Experts of a small language model.
Experts: 64 experts in each of 6 layers, 128 SwiGLU neurons an expert, 3 picks a token, a softmax router.
Below are experts of layer 5 (counted from 0) of a mixture-of-experts language model. Rows are named router (the router's row for the expert), gate (a neuron's input weights, with its number), up (a neuron's input weights, with its number) and show model dimensions 256-383. Each number is 500 + 50 x the weight over its row's rms, rounded and kept within 0 to 999. Numbers have three digits each.
After each expert's rows: a language model's description of what the expert responds to; "comes after" lists some tokens at least twice as common just before its tokens as in all text. This comes from a sample of Wikipedia text that the model never trained on. Tokens count by the router's weight.

# expert 51
router:512423515454495535570592497497515493420552506426482577504567437453429597406400561592529508477545558530483530479540435531418498520489498490587460427566454489451472538519540498586461578436490549478477480404514466470483378457524587475493569445505579490464523459401480532554462522470507500489435409511470551569540508612419535573546439560467503443445589455502407488382459492507549526577463
gate0:464348586509480496513502515572478480531454553425511574544542424468468435494470550569530601544538498602549494547548515424578568521515588462340444533456560492503466428497525555553456366548436484545549503568578588557406496457568458486446560529442484486510385469490552495507472482526515443503540467494439498449503483527517512496537511428421520552529515482406407476407611512486559544551525
up0:420470503541405444468554456573434461559547492466415551535527537513589582535511578508495433460535546559556434489489469512450542507474525565516466528483514573437551514515572486481442508484446528567496478492519548518496447502446525520423511503526574622527511554543433498434436534526523449512483535427498430471469541515449539453495389521492543432527430486457511473435513496512618505493484
gate1:501448481468553488503440380472439512627471512525432503503444442485479439463485463531501459394524580541498526537537395496497559567425488490486529513411472555533498558506416433510452480554479546519527424472530479445469470530498509517491509519452432389529513557472590502474423442493551567681469520501531469458509529529508492516538440557534525556466485348523535500530436388524525524543453
up1:424569525506589545508471561561506478437560525454519546469530529482453555591517606502498439496567499545490538472565559464577461599518534460404498449618462501519467537505413514427529474562486560515469609467522439497611472479516516554485466532530525512468527491476408517521515524371524414514479530453515501501527556424470522472538423529513465533481410521423541482534468486538526555531515
It responds to: Nationality adjectives and colons. Nationality and descriptive adjectives like British, French, main, high, plus colons after may refer to or language labels.
comes after: " the", " S", " of", " a", " and", " in"

# expert 33
router:563429396564445487472469499379487502469459456530516515568548501512512564518484503476527486500548515468522575501563475539584594575474499469594584527510520541418620484463454558566488583555501547553487478449545557493480454411549409388557463558486481538514507435516473568465479471536571435398546505442484570462414586511465516505574545474563537518556480496534471522444405469449451485501542
gate0:599504457473484567443505512440539524471534518424474420497538576503512461498474523488385498526382605464545505500573555524530413368613519431564479485468593556515516513498454535449467453602480482565502593503427444450501464532533460503450518485437479510504502626426511477525421462521479479472478436473517405436455468555540525445442489562486553513403461537446498472470454602524479523574457
up0:543507492533483580527447422407481527547486584482542465466562479549478472572501475421481445548561459356477537459486494504517554468494542621460528534505495488509569506540572549487584542590455579458411463548472537510457493483511558475567452465528541521548550415615450558494549515447452402536535474552557563471475416422540408497641457510486592487525618487488515450487577593376496484520496
gate1:505431605526465442671520524476449460494503506497505544565429502501541460519518471530538451512509538392542563525514489491514571503432449575527477517553549536559558501497443533563541500424468444497554454454472521553381486484573499449499565512532505412448511475485514525542485519461517586523436523543562521462517482573522556518473475479482513495515482484440449506579532465517412496488496
up1:408498521459472562527481547455538481517565531457521552444411525503535469486559506545501442531591443465520509533481442541550408600449508479501490574474518384490445496499470459583513480496462475542613486518541496517580481535440532546465391534480548501601552553443632521580532590462411529437483551509493601468387491538469544541573499485454547565514510478503486494446509457457413572490452
It responds to: Name-initial fragments. Capital initials and short first pieces of names and abbreviations in rosters and tables, such as F-ry, L-avoie, R-us, EBR-D.
comes after: " R", " M", " E", "R", "M", "E"

# expert 0
router:491459544565462583488505458533448492603491471480504464470595539495492444465546515523511543472485507590569525424578513503433493424518433499529505497496523503423565568555483447556444458517467467531500556574503579495483482476522482575563466553408503442455583516505446472396507551433547417425557538468460473545447481542391438507425559524499581545491499545527592514497429558484448464465574
gate0:492357431517446496444523630584457524450574473584490536517583511527485532499453405514452515488544488463490466529521434531515516498500467479350504434571575478494535439499484522599564510614547584479489581482407472490580400507552465483448458525488474585469567464468429595502528482516493479477479521590441390581468486478525542504493465441498461500571499495507464490557398500449429531521455
up0:477429449536438511402529505496472568366489501514510553470522500516464455475496480535436467390406471505472479454501586626468542529515484436452464469498489498459500482461511546519404570578450569459499513458417417539524512552539416504553463461589574553415647536519454518597545519489463489447484486465462531528535593466495490516435451444393546407484508503562513590449529496448425446481509
gate1:488566521461511389520429488488546441512487480536461505567459466471559515615523475529433563592568592553482456449546537472482452503480500610525508476482409509566501432520530471455493516458634532576466508395450530484479504440507512484541539519432563526472601488441448441569555565519431504465438392481448519541386542498470471411509481469456531544466562474469450452425510480493492469495498
up1:475470569613512571587496550533522493464430538568523492540542496578539477522519510622459511493479492423517499533530565540522526469464459565448416541526531553312548550494481484615545542558461498568517521556503638448538482504552456417544539478520507480575531504479539613502439568501538424490566514465489543432530492443454547397524569517496459479481501431482531578544553520536513511487558
It responds to: Word-initial fragments, empty cells. Blank table-cell spaces in results tables, plus short word-start pieces after a capital or letter, such as s, e, Co, re, pro.
comes after: " |", " F", "|", " f", " C", "F"

# expert 30
router:483449492528536486586544543474428567480459490510464546490515439497548397554501532562475461495513566502450537469552554525451456454411501450503533530389511476488476423448497469408563543548489541495494466572476440419576567400501539527472504520529470425460524539494609560525579514524582532452552504559486393585466444511534468537391523479598425516540425478470470485401494472482541596444475
gate0:550456486551495591573443610413520512507541454478404511474484489529452405440405360479488582491561508486496553520373472568540718445527536435445474437440444439478597471429568430496446471521498546498467490535411476515548488492521528441467509594479536523471541520497498527618589539485567566533450556475501530550416505499407426506501488513562540478529438526560492451471516612551501430495514
up0:511515486566554517551510553475589518346514531486528576532510464502609482572482603571562571519528482565527554486565502510592505558564586493475383487533464478521480484502483483501452397438509433532442546498441461469506490531524506510563524446411574526457485469501523497509556495429485456561529503475490594465569578568525442596485544527413533491525493513513528522448487488474348515540555
gate1:479498501506492526445444509438534579479544467369392555526462483559548525414531419533573520532521525555490406513529431507459557575520499430461495471468478519467502495482594471423558550469587532422495436503504492510597565496458520566433412545475425520508455498505507544550676499423562554444540492401543420542571485508516549517503493532502568564509407516579473522573465525495462517555462
up1:461475429403505601505562484497514509426455510433510490481412569588484545477448503529462486569529485485564533439515470527547646513516576544414541520494477526463492457513465451460597449559535423481481495608481508627458471517464501501410472615492485613435511470540408477528543451552431562508486460480445483432436574588531632478478571486561472506640436441446492573416464501627494434517428
It responds to: Mixed consonant pieces, decades. Mid-word consonant pieces like m, sp, sh, ll inside names, such as Babington-Smith and Spinola, plus decade prefixes 198, 199, and there.
comes after: " S", " (", ",", " in", "–", "S"

# expert 2
router:441482399668410429471492571446512468439455469471536506481471532483433502535483530559572478489430501480494532489458582479516527622562548556575545458484487453482559456542433489499486512448529512579547466473402484485474566499496455530573496427428455572617498510468572536492542429538510579525532558532560497554404547467396477498434492468566597456544385415479539450459495615536429500556464
gate0:588469574554458636487431504554473490528491636489502501517433504553478517505583530481532490488420446598451520460442495556546510513518499468538487512464515469503501541515557563492580540512537476494447608468457459526460468389442538504505404460513499486571520531395559489474499517443450422428520538417509558572500481519639557567602530526512545526473460580479573418662445524552427450449475
up0:531492580572523580512474534519546450558587565530520515493568558549601459415449491480443466500492514540445498410558547506447519482547483432452489550536546500535620453447452541485528500477547509424475466523526465506354479457561568503512473577568556516555439526443531544497476487528551514604567520519578640431509546428486577464510543553500540408468459539440525442519439522543527549567511
gate1:487531436487494461506496484537454458587538520488586568488433511558475478549477453495596417418513527444498558522450518535406441527508569464471542489578413499497492460503470537434500559460507485602488405514423563482504468472509425531567422567547550468467527520520593527532449464432491547502527482593528407570426505568491564569541448452568524494476502509517550475502547478434421451436519
up1:576493504533581494529542546496484560471475533529498555544513537525553548487422549531508451460398479503527539538454490440434421486508461422474518503483420462543526514528463454529393496453537593452522521512500488462533462430480485512498531500474445537511511528576496549511558539515446481504699419425474488464558516561484467618547453531492593524478421541468509482544556536430435471504488
It responds to: Word-initial capital letters. Single capital letters opening a name or title word, often after quotes or parentheses in album and song listings, such as N(ight), L(adiez), C.
comes after: " \"", " (", "-", "\n", ":", "=="

# expert 6
router:466478472461498500463427561489558509479531458497517598441471462490432517436475534562431542477504354514514502428475470585459457514447477603585483409508496500513467438515483441581496480445536447532537535406537576440610516454447478535549403440475504521465510583494536587540450468455514516471435380591552440494573566489484527502606482441569511498423502490456470600464426556541546550484481
gate0:506503459489367493460538515610450475378547529502524494434491457489467454554564467440511507540517487492500437456429489501583543529588543441557522625386556449521543586468481418458564462384443467432464513514506520499415483602524471547404469482534478559453609570498488580559426571397472537480583529475485415471550469466515529472472408456504513516569525495553472479445532484608484514529446
up0:480477530436545517472472465485461446543508432395341547435465402550571503496415473496537539475505506483509490484613567469490489509497588481579532433477389526454528405463441533445480511515466587536520614552427463523482522445545529428534571451495610470525513522413413498442518453550512514551478506476493528558431480501502424581512468499538490597477558504538587591454504486480519496497587
gate1:543482551512584415469431438467553530506395531475561419514556488508507524444444498446423454544459525481401495559534492486516421337513513517522505457545460529437541546537485505609413498450472532519502432500400519481455511482379485460590559502510451483498473476481462431516442453473452526505503479462475555399547505495580514515477527433513517534582480657487534626492523566421533575553455
up1:525487448515491449451435489512404437537520486591485507481534542593533553525479507452486539524498500489540439479433503451506560532433450463536452439360486516442420505452472515491470510441541523533557448456545438474522473536530518467480557462487414493449483504480479550500530528518559581459443514479479561464459559535476576477544576527509468491501594487544465485475522558471543544480607
It responds to: Articles and hyphens. The article the/The after prepositions, and hyphens or en dashes joining compounds and ranges, such as modern-day, Montreal–Toronto, late-1990s.
comes after: " of", " in", " to", " on", " at", " for"

# expert 59
router:533509462520590512570401438459554515504515482476500501562477451462457516424519510437576448474474518511554500491507501452579495507556487493545475526488437474514560539452507426499552423501534484493484507488533519549511479489570507465542487457594490421479448478519553471468570491493591490540471493508485507520532483435514575492474550441454560467511563597481415513466609439444468396481494
gate0:545424560526458436502520504390552480462578501523434503565410437586499549537561387565523542393366448441405537526444505436547478522504548500566528565514582511462541512468498463553553436434498507511496445543499573566524515534585534479568470512483460481498513533451458562504529557460512454491497570518503584455480473487480467544464538476488488387517540484410486461456636432437489532541525
up0:451451546516542561472556554576470534526507483444434514407524543488532492478555448477464514633514421450530518517485523505523496470457493508473492466546547548592430457480406513422500559584497516517442510554420542391390519545502485510537479501507463536525496548468516445479465513473478471565530415504527489576525492585458431460527513528503457512539502471477472484470469520405400452542300
gate1:501593480482571420524444440407558520562472549538484436501500486427463486478414422608441479379495523483493528436623497522497500512463522436495587496420517563463547519487504429543533519507498477522488581453575510492505429423590438490438528502419486482496484450444512503639493522510452542529507477481451479408559528467516529547524467480447564543528470435475455474530540326397528520468474
up1:581485498503449420574450507409518509607509544500540485513466456473480485494413470477490483402424432528548553529516516477497479490471570354513515480414490407414539454397527545505479520493466582546474479495461601550460531513478415464489500596524504478403481461507533593472517485415479517511579514553514492501556441511506516539595621575514494506427426463445564523516508458501513423428463
It responds to: Name-internal fragments. Second pieces of proper names and abbreviations after a capital letter, such as LTD, LTU, Lodi, Bryan, Kitchen, Giants.
comes after: " L", " P", " G", " C", " T", " J"

# expert 29
router:495532473488522511508398499514514492504456484439466485495496548463550512561507412479464474510586600523428489494518509484530528497472417425522390464483523458453557442456431441437575538516519516495401500567566441526448411444502473527509489522566526571525579555541436536515390557560466493539478465517471555452413524546557523524521481498429441619511569594490534602565475435617473532519443
gate0:545628563475491538554550499440493458524508439551496480538502403450466502530429521416604450466515509441601479644582521426446538522502456405557466450471500607490507508465434474496439472572516487549462511513558447581487556540425549471497503488457493493377500497553494484464594497473531453497545501507478531546440576524540464512503581548517484455564475606482551521527488546565480525524560
up0:525488465524533436534479525522467499520598507567517522478570479486572499455534458477480465501518456514593494578529612477493527382555408613520503521470523491513447570461555563582446533525444576435480397467503525449540395531496479474537518577496465515469500438516470535474487532502529461461529499459488467524473571559474625472522524501514594490541506493566454547362407504508463558506564
gate1:570425470443576652549539519493480534426467471569507504576521524552546544532511562516555543586514500592497539471502392499446454508451534515567421539452486500484464552484507544500545591535486449439452447466477487503406506441500491531446402623437494547536465515466601425576525465450499514503520455547500538526551488448497494460481472416491462528521555518520480516408489476475528506518478
up1:491353553550564595515452462557424469505563460513507571510528555481453477468510505456503536519508484544482498571419480559439556504444466533538493524489483464494460487560547488505452491507470446472421524505504443407566490451539523562441480500456441562508546583499534540511545462523458550575530480478613510614514537459514465555448583371538451495498572499465350568454450463397459519471603
It responds to: Table cell separators. Pipe separators between cells in wiki tables of sports results, schedules and statistics, plus semicolons ending list items.
comes after: " ", " 0", ")", " 1", " —", "%"

# expert 18
router:477473537458488499507493467494493532483517481607415464568433536497504496456518404504548515511470511443486580456433441497440440479444537493493495483576514550509560496459507575523488513554478599550544440591483479499492401521477559598452617538545572461413416470499509470580424586481490536448498553538599398477556438471529485520549492461506552443506557576516421479517446454498421499564443
gate0:519495504499570453457502480489463510558596463526554438556436541466479495552633533485571570585551463506507583511395432420557499519472605405580562503512509459553574563521562438443572477534548488437443525488545512566551537478520500463626535476469535428555430508573489524462501534580419469550493534550628478526553478499482539518552352447466485523491381520487494638519536463484522391474420
up0:570568436511523539479527548536503517463449524494467485467485596452520558528476420470461554457559543447458463461547505486454476501448541436462552530556581429541592530527471562466500482595485610426547486499452548500520516522470437548560500562424556460524434525548464556503584517475674544454464492561597444508529525617457469577522530461467532460523492427493530499530482562451431425515476
gate1:374523529460451514506413461471555529486427477470475456393423502474510506553489519477570457516550459477497495542470496553504397533463464448519472617509531516541475486457489510468518406554526502571504430473545495478395525493570517586485448594424493504483590523609544485499498511466514520536497433415417542462503574495478485502453484505492680551573518497483491484411508488553475529454449
up1:445602496454549531565525505530470523494517523496474452482470528416473474514458435474512409564515479562477576462541459537566525519438549535521606392502481431516510494491516522605463537527567550455434389475450500462473583471562447508512521474459579514493513536512505542489488438545491440526489582463502508449477557620485572530478552465478564508453440557475522414542452609489474536486543
It responds to: Numbers after separators. Digits and years following a dash, decimal point or colon in scores, seasons, statistics and dates, such as 1988–1989, 31–24, 2.81.
comes after: "–", ".", ",", "19", " 19", " in"

# expert 57
router:454488487495512573546461435479442548430485530462527466514548440482421440460511499513472562587516494504538489494525502445525619519416504488449495488432433556531509557568448427480407631522573493533467603568540420520498431416445475466469383528520465470427502470486540548565582543461519522540561478567526554480501394561432546474485474514517550484533495542484507522415486405447443501485416
gate0:471550533535531520537476513487557488525549629571505427530502539503510613477567417430462537518376488510484648563598515530496494497472517456559444417439526560432447549497401487472550479517553460452502475407515550457420385469480507507552496485479453424516477502401467407523453511495508556454518558473539564495427429415450467492477427353439515517504469488382565490406498513558482471449517
up0:555686537502500475479498504488499431515562464520456436501475445512561492421545454490500510484546597565535504535535429542498497536473441525535426546421531503607503592593616557462469503470473503513557477569481518522488513535533560413450456533545402485524505456548459553490585463452515545492558512537479492478418467633517527464463446496452437504518606490511500568542499534496561426506484
gate1:598523495508579494614484485472527498436533476486566457589403427521508475396512479472513509542498509455430486522435449596486512519545515464547502588445558512491529435468535524433467477596438580562463530487459535546514356485491509494511474650544474541489554443466430486515475595508535525560510498493548528497543428466604501471541557462442513477482554414414594607450478516580453414546479
up1:470549497446542418500424524508515471531499591493503508532508543468484563561495551587504437457414545541487536443408563509389482494528515540531439597425422455479494593589469447505518467448435397554418569526522529466471496510543481563534552513479532498498515555530436505600463513540444590472535533449416420560460496537426460490507451486519529405584489485498395571455542529524460487510557
It responds to: Numbers. Number tokens in tables, dates and counts, often after a pipe or bracket: 1,500, 14 December, Round of 16.
comes after: " |", " (", ":", "|", ";", " on"

# expert 16
router:479536465445527460502542495506409501437492494588545479514561389555547490515456500445505580524501427534547475507564520544464599518399491534523473397416559455427486465494472494588459499579559526470547559443547462478531505536569534431582456507517506595529526574461509503540496565554468519564512541590553563482547427465503434350524446528541445446522369407483421533431500515528527493465473
gate0:536516548521487568452577526467457523508464539487631537531515478486487467441475471511411522500432419478488484546519527486515491452520519521493441517537455534523489541466497440525529437584450508502599487506450498536613493468460485538554514587478508507479495499484529554517419582452467619380529538607493466452495578447488521525552458471583525435485406443467519460455558468519488479428537
up0:405499540468486511472461409524535488544541433509418446490554527529379467534459540535484484504400437461552573464537525568518528428574548486466450561477526565364474615447485537444520389572581525468440559498515590496453509511569525474426506452521590461543489495576549490499542504504518491469424549529572500534525383530505599509556525509526464594448456549491438434525431496498432468589444
gate1:412532501441434517548495478407544548431497502581417491603507491568426560403359541473466586532485612521510519526443529526605553465447443479463500500523517565544525527415437516553493519463507460394494556508492488595542438468575529652489441591442465486482592502485485405537484488557479545579520475563568457519453557504405559468498477408520608386490428490451501523501562514500417527566512
up1:545503505446514447469547576572489427507489541517434505487547531471434482469471623488638532497539564575492478526538537433542530520527557547551453507553446562520461462524487465508450505455517598406443502549489430602523509372574548607517441559524547541531484550507420519459525493476489525505463479492491541505435410523526588600418494436413413500521549500456472471540583449535479445494566
It responds to: Infobox field labels. Label words and word starts in structured lists and infoboxes, such as Clade, Region, Aliases, UniProt, plus technical words like explanation and variable.
comes after: "-", " MPC", "|", " Pro", " pro", " Ex"

# expert 34
router:473562518480524522565476475507462458543516508463456483607439480452504520478462491493536496566480479585547528514517574552520494453487467511486500435440606504508505470519481468486541463402446529582513569545548559466519503583538580537563422594503554464490506498572387477550500500535544467534482454428442534566474485483583507457470452513503479488539487513439478438486540534399431523451505
gate0:620525455509504561454551532447468498583475447424457455436477467435495525571543514526454517540495474470398555569529557524511531518488512395544517576483481598473431450472499488529481523537589483496510496506446507456450459480518463571485474466529475503608501493590526426470473415444577456533460509427474483548373463525546459539459453439573477513494511452528470424599444460434485514481507
up0:458504547493537481486457537579473486463449503560536468575516565480507518590547500547514585462437502583505488428473483408502516485556521365517467510441472581482499433517484563490588518510510471458479384490416526449569499589530472578505488468486518472491404557459509505532458469526467550476495510508487551579506540489452595522561403517451436515504455470455456480423559442409499545515458
gate1:488476493517465472475415427489509472536448509497465522518403487498516429489541421513476564570456560439473494532401540521471536520492578509542486539376481526543519512519509528499487608426530476501509453474605497533491473491540486569514428478500429483503500514599416520546591461464475559505516470448387535442460444404535531491495453623447485415457530449551491575518496588473525532587547
up1:560458465546473489490465526501556479617522440520468515502447401500497466509506402510496502438511484519505487475514460484491454546521565386525525525471513542561504534536490490520509602430530563538434391553534506502545439443576535492412500458524558345554499429534507484495546590437409465523594508433421542527443464460579495518522533557478541414448547521491615534447628490499576540511545
It responds to: List item hyphens. Line-initial hyphens starting infobox or list fields like Education and Occupation, plus name starts after table bars and umlauted letters.
comes after: "\n", " B", " John", " W", " He", " William"

# expert 27
router:498517597497542501476485518574574545534575455490454488479426558492467489450544525503441587588490479464510482424511476530549482467429533523476485421468544457478574569482518561540517444447471517543554482457524564528488489574493536475582540518569514396502464480531475484392514556483505441543331555589474582601555403474413562537558465464522417537515442496462455453473539434534389498489409
gate0:480535535514525503491494399493627467553428540526525474565479441555488501421496485525487532561481477514534540551491492600506491522513475468483430518565539526403477507464415463430454516583460471526389546515512470546596531553585461451496421523468497528528506452478580489463503509440530400485464503537470476467470579541384555478507531493448590579422512496657521482452506469568566481636474
up0:392586483451494573543592474569499548557480423492534462465429487522455488410527473528502426537495554481492496527517566477480562525452504613456475549417494542493512549471563542483487525472462498403557491543397507460451578450474465487465470534562490562541599488490502478478473445460363523489534493465464533453464442510526523430388449597536442505606494513465532505503545529453593491446515
gate1:500521510584491581489467499478463540551505469477514448504453474505544594555534490529471512525395477499559442475551467512451514517529529430482579506437554588513461458505473581570514510585411519529439500568554537445565440529476455531557501570553498620419514519568469467434477476491575551590466519485476535457485530460534516442547531500548525498520517516593562486464465452511524433481490
up1:479468505470524502459431554551447520477523452489543427538519473536499574536521605500465589430467502463540515524440519483495467445502448503523516519533446468527459433484531462550483495446559540513559417461560509498566470418506548542538530470491522418392536459528479498521477489473465476546435478509499498437522373575477471497599448426547409527587492398531595541571447456483421521526493
It responds to: Ordinals in sports text. The and ordinals like second, third, fourth before season, round or place in sports text, plus the ur in Saturday.
comes after: " of", " in", " at", " to", " for", " the"

# expert 35
router:526496491545471500487434409496449584478475492422547519424424498455528549435429474502604491517444574466536541520381549489449513507499519508542450530506476489537462416467499508449488395516500471547538593587511469565416429456482417527480510406454377617438487407560421485522554553486554440468480527552513593513401586507614581561528526524509452488500651543556476531420506501494442528585432
gate0:456526387455562510476492492543501580454506484565534472526525520517550522496405478481576529596441494484486511473443560463500509472527464449490434482521513437527519557467610512371495440415548458548360507526492498535468488510529513475534482437416610488498505474502503491521572558480427446574528593478515474404443499388554538555536518503515538396496487505532427419457585479575515490445538
up0:402494473404451501561385457493358450526445476470556450532472464516494494528412544457540562518538421507538471407455464505443527480454439530433515467572546504507508582499555560516515392511545556470451639414486529511508488558498527489568489482506491583577614484448470488495472595566485519577538495550516545393442451427534411442506575457541522425518458615555541529548445458518422485429430
gate1:492513479470514531469462493457463644526512529542520496592522505470589467486525560491502529472485533529547483432512400514476611497459535494544544488483507523520501618610454465513490563451540521499554432527526467598503430490483465458493471430475412557484503578617503484495531521564502555592518552547435454479551478514499532544545448541495504530546500500447428475462461421506447464610585
up1:564485424434452439584531486571534444364587478513540493506438539489446425472520454547539433560473329454471468509581561475450526502517416525510469476577458555528527471493512445490490525413529572551595457544464460524462476487467447489525573522468452472455529504476555506503553491491542502477478502470501463483486476493448503432436443526495433503496480512467443508509524475491540437412378
It responds to: Capital initials in tables. Single capital letters or short capitals opening names and country codes in sports tables and lists, such as B, R, K, Ch.
comes after: " |", " ", ")", ";", " 0", "a"

# expert 19
router:564439476406504544498551461496394520441529574549575523552413508502436542524469516570567445494520449517513624533458546465523474553583490599547570524483464490474501388470489434564551463554522462540440563477439440424473502567535508561452478515539547437442553497535487537503560513522521416525472523499590498535540439485408501541568547578455427512408470492476472497440464551486418528571451
gate0:538460404538581490390516488484445570549520527436552496482474500542540526444534566542462495529490613427485466450469482529514569485478467433531478505517459557551596493495407444419533563491435550465455438474520449526410422536469512537526485564491575508513458499482514478505391488434511452465464526531557534551514488417470450601459562396420447494404410563436400519551575510504492492540438
up0:586540548466536510545558499508459450427469457530540354517472499447608552522521479541494481517433493587503530490446439537446480425541363464522546490537585494521444466446573479519567478549526489547505475587463478456493555538530470579450488450454480490527571453403463451498536531419503471547429534471494567509579516465509534514454525513451487429362590457477458452585470520410395439506551
gate1:480470458434433566506507487339459527505499538462506568512536544543442538494478467541424554457528527507429588442453433524420452517538511460494540561478476442521530535525467457532490555563569425532559499534536457421516502682505527471518500459605380483524517537523527541519490478374548439459462516550508548505556504434538472429513524529409597508432480476520458473550589518450489479515459
up1:511555504452453595559508489538516532533554453527367518581453536487517520544510522576580508480491454559586560514501569503524457513459576467480500420525531438522524572492460534476555525487488460531567581571501608476561557558521513477508530526532471447488574508566464526563546494477460560503477487622443406521568484475519539493550447542471404570551495563631524514578453508434466450549375
It responds to: Numbers in tables. Numerals and short cells right after a pipe or colon in tables and track lists, such as 55, 95, FW, MF.
comes after: "|", " |", ";", " (", ":", "–"

# expert 48
router:437535404502463479450554537519499549521589478496536517463441472448433511536476551455468462420437486590509544525546600447518521470577492492506484422454499415460518555491406491469485520444529488442440493389395585456577579480425437479586447508453494454472472574478475478449495444562544453469509459438484457512488524499445484427504548520486510523517492536562514472441427469572433488518538
gate0:497465427500518510418406506491552422536480463433525408465466559460534467443500558528511506497548451478478492464527618487492452509519554470558529532493504495462492601456443536411477430492441491447436583532532545511537516588472480510468526432541459493457485498353449457579477465471527380485595448442500451525478508529445482423510515507540539557458549491490532412602518475630577548504500
up0:511528398438459457464468451500475590513532473522505449490516520445537435533516579456611451504563503486479435519428455535513543475516457444503496506537517515462518485515508544489537498491523444497457482560476479466379465492517490525567454508426378458494446488490484616579493498543489547472435550549481524503480542513417464440509547617460489529497522510540465567511542467539519418474560
gate1:449533476503505471454535529586558531441633556519480547548504495481521576499553520536416554486477499490429499432442479469363552490540528451510515487498487536562425562500526428454433552530478424494492438509406479473521460524564418510448415453489577515531573473577468477505526532560513565477452581410475491569495575484421465464496480445447520469566501475511501459455399457498498591456523
up1:471521501424487520617545551589478519479498502419515417500570536579501474623519564487525573486455503503568478519559578411502503601477454533468454530537492556409518444589506564507543505437493588474412464497508534465521500475559561456493481426537307499431466521562487545542543500536539474507536480483559503547510457477478359550540469514488519561591504538467590556518439541532564563480571
It responds to: Mid-word syllables. Inner and opening syllables of words and names, often after B or T, such as Bosnia, bipolar, beloved, finish, pre, cons.
comes after: " B", " T", " b", "B", "b", " t"

# expert 37
router:496504436515522446530578577497540503489503479504580525504539521562439425466520586470557464510468474525534512547535481469492516524456481556521426496438459503530550422547477462453448428558482478540594472500438444561532579451486472538593605495507503465540501529510571473464584492512528499546399475535421436612518497521437448428427523404534474582479441485506526544463398466552561467530495
gate0:454439424472554449455550536552485476514495558531562545564551539421453538575408461460494487469452447541478547472493501606488494542517553459452427425559529573548495525563561445502477455474410573550446610508487508500462529560455507561513504472456545420512468587442496497498552546420599491535512476540466475524446496490434495476528426533470589531488485454435495477564560494550487486465608
up0:568457371465466443500546569487540563432477491487538553525413530607479499478450483467474477401502447487393489446586512457495481460555561468536505460543537554558483450480449459618535389521396533540522502540566475538494437499511491523596484608509439438475516565582446584494566520420503506534478570483569601483596542456452528490469470523542413525377529445532525534532563494556458424473539
gate1:497503587431499526450512519546512477527469462548477539510497481468535541563459511528469463547559442446620471422437439546500493458551482497534542488499427446511566507531561384514454504485420639570504456438525452482513524454458514522573537503582523515466516481514574486541502495597452504424474467537506486453574512452383485526479480457497597453481489567519557463570479531542489462561486
up1:537432531461557498524526521595558505554504504577422426516490480512515454405438532534479480520530502505570526480489553593560578513583517496486470581561542518458402477461466588481427563517505513452480497567575526545537441460600534492546577569462454501500474513455489444413463537590535424510443431503521500500476529530569518429433476437409490488567574486493472467481469507473521453484564
It responds to: Word-initial consonant pieces. Opening consonant or consonant-cluster pieces of words split into tokens, often in species names, such as c, sm, st, w, phot.
comes after: " the", "-", " a", " and", " \"", " The"

# expert 8
router:545532474503568451550465489498565593475457591440382459561466529501538489391536394573551415473582511365566429587510572518462575515459452508417489519548483438508466435448536522507489552502496580531414535425520508514494463563491585532517534533498585510447519465435574536517507505586369604607481472499587536520576525465472448511517562570462525452581461520469541524528471499520524552403552
gate0:482463464509469557468621579524522632495485483502429575471475531507474521488557512500513486531484480504491560538501506464472476475462499552509543464585452533550477476449538488496422481440514465413494513520433480518521605431406494515467484500532530538458415511483432487470515452452401485471573380441464428491589536516409564485366444491571556465481474365513548494571346467414598500554573
up0:546462442547501448459585407539459610524577478506424481471486504595506535430542460433489420478566445465503514509477563488462492510379505602502549589545506557479516487567528536492524423474548519496437513502401547518581478528480577542547490490477597406517540538380550582435451491432515598555528522403450505569515544473509426443536595506398558542563574436530515560534436532523564434515431
gate1:579495522503521521472426531441503570446471542449466536555493484502512505522557476488464558472499544490517526489497415452596466577473665591287541467479416502516479539453476454545448481464585525463410429624506525530483546403470469570518454540390509509480504522514536439468492528513470560552459412490487529539476577439442492527529541466485515560519512535429490470544485482436471468550578
up1:575436436434480546518513461516459530473480487432389510508407432539477581433462465580464483523525526480554481571450427529578558594511459580500484479462496452551483583486551538471464464484541501535554511396457596484532551458434611489494484421473545472541560481609498539501518525491488498460533499571415492489525461482435428470479514486425555529453573551399520390546502477490489473538603
It responds to: List and heading punctuation. Line-start dashes of list items, table pipes, heading equals signs and newlines after title lines, as in disambiguation and people lists.
comes after: "\n", " =", "\n ", ")", " ", " Born"

# expert 36
router:566507515466454486509424478597547572474592453530457405510424545460478577531498498442481529513564525493528519495498569506479567649489484568406477478574448470462516493486450505551497467435477476559532569439469555575444562406471474493506385531528501414450446592529434461442522453559478500468560461482517493565381479429472518542513415544491469522484549559505603433482561543572492466472507
gate0:543491529498458535457611547569415562573492545497467392476459508536552483470536531480432527544513469477535424468512516453435580450552513476384432478448495535385467547547540500480473541495443448542470522514494437543545506514468493466477485545514447530468493462547524488433480553438523513409609646506559484509451545481486551459521479551589475619505567521577547531534510546433434478501499
up0:604407531521481507506540485503562550565500532536523498515483604526453436410517588502450483463527433537482528431597486479425470490489488501520527447444496562433445520463603552570458412519501570527520442467468549526512471498524492395523497467474444489491543459512506511509577400377529440472530543528545531434511550485461504433574479536528514498510414483544475476508448530414451497589462
gate1:496615550504513456476510489600525489490579563489546538509488500510424490567553418545506432584490516493586541516449608499482471453510535560480376448498475463425535546541444445479548495471546494537511478533521539541582462577538467541693513379560551449579484466417545475510479573444523497500458533565548576479489478450555502544464424436519511500441534594583503566515537434548542531524482
up1:465444445439510531494495578501551504518471529540521535581429473479480433418483583444493441473515499534487566535471461595460497538467458473545471486557512594573500501579470477555486494578528484549444513500503507491512547513523510574447447599487439453468406494429503515535564435470473414510486446559517551481472426469609534560390541507514462476514464509615450543546513480397475474476579
It responds to: Line breaks in tables. Newline tokens, mostly closing table rows after a final pipe, plus table rule rows and lines before headings.
comes after: " |", ".", ")", "\n", "==", " =="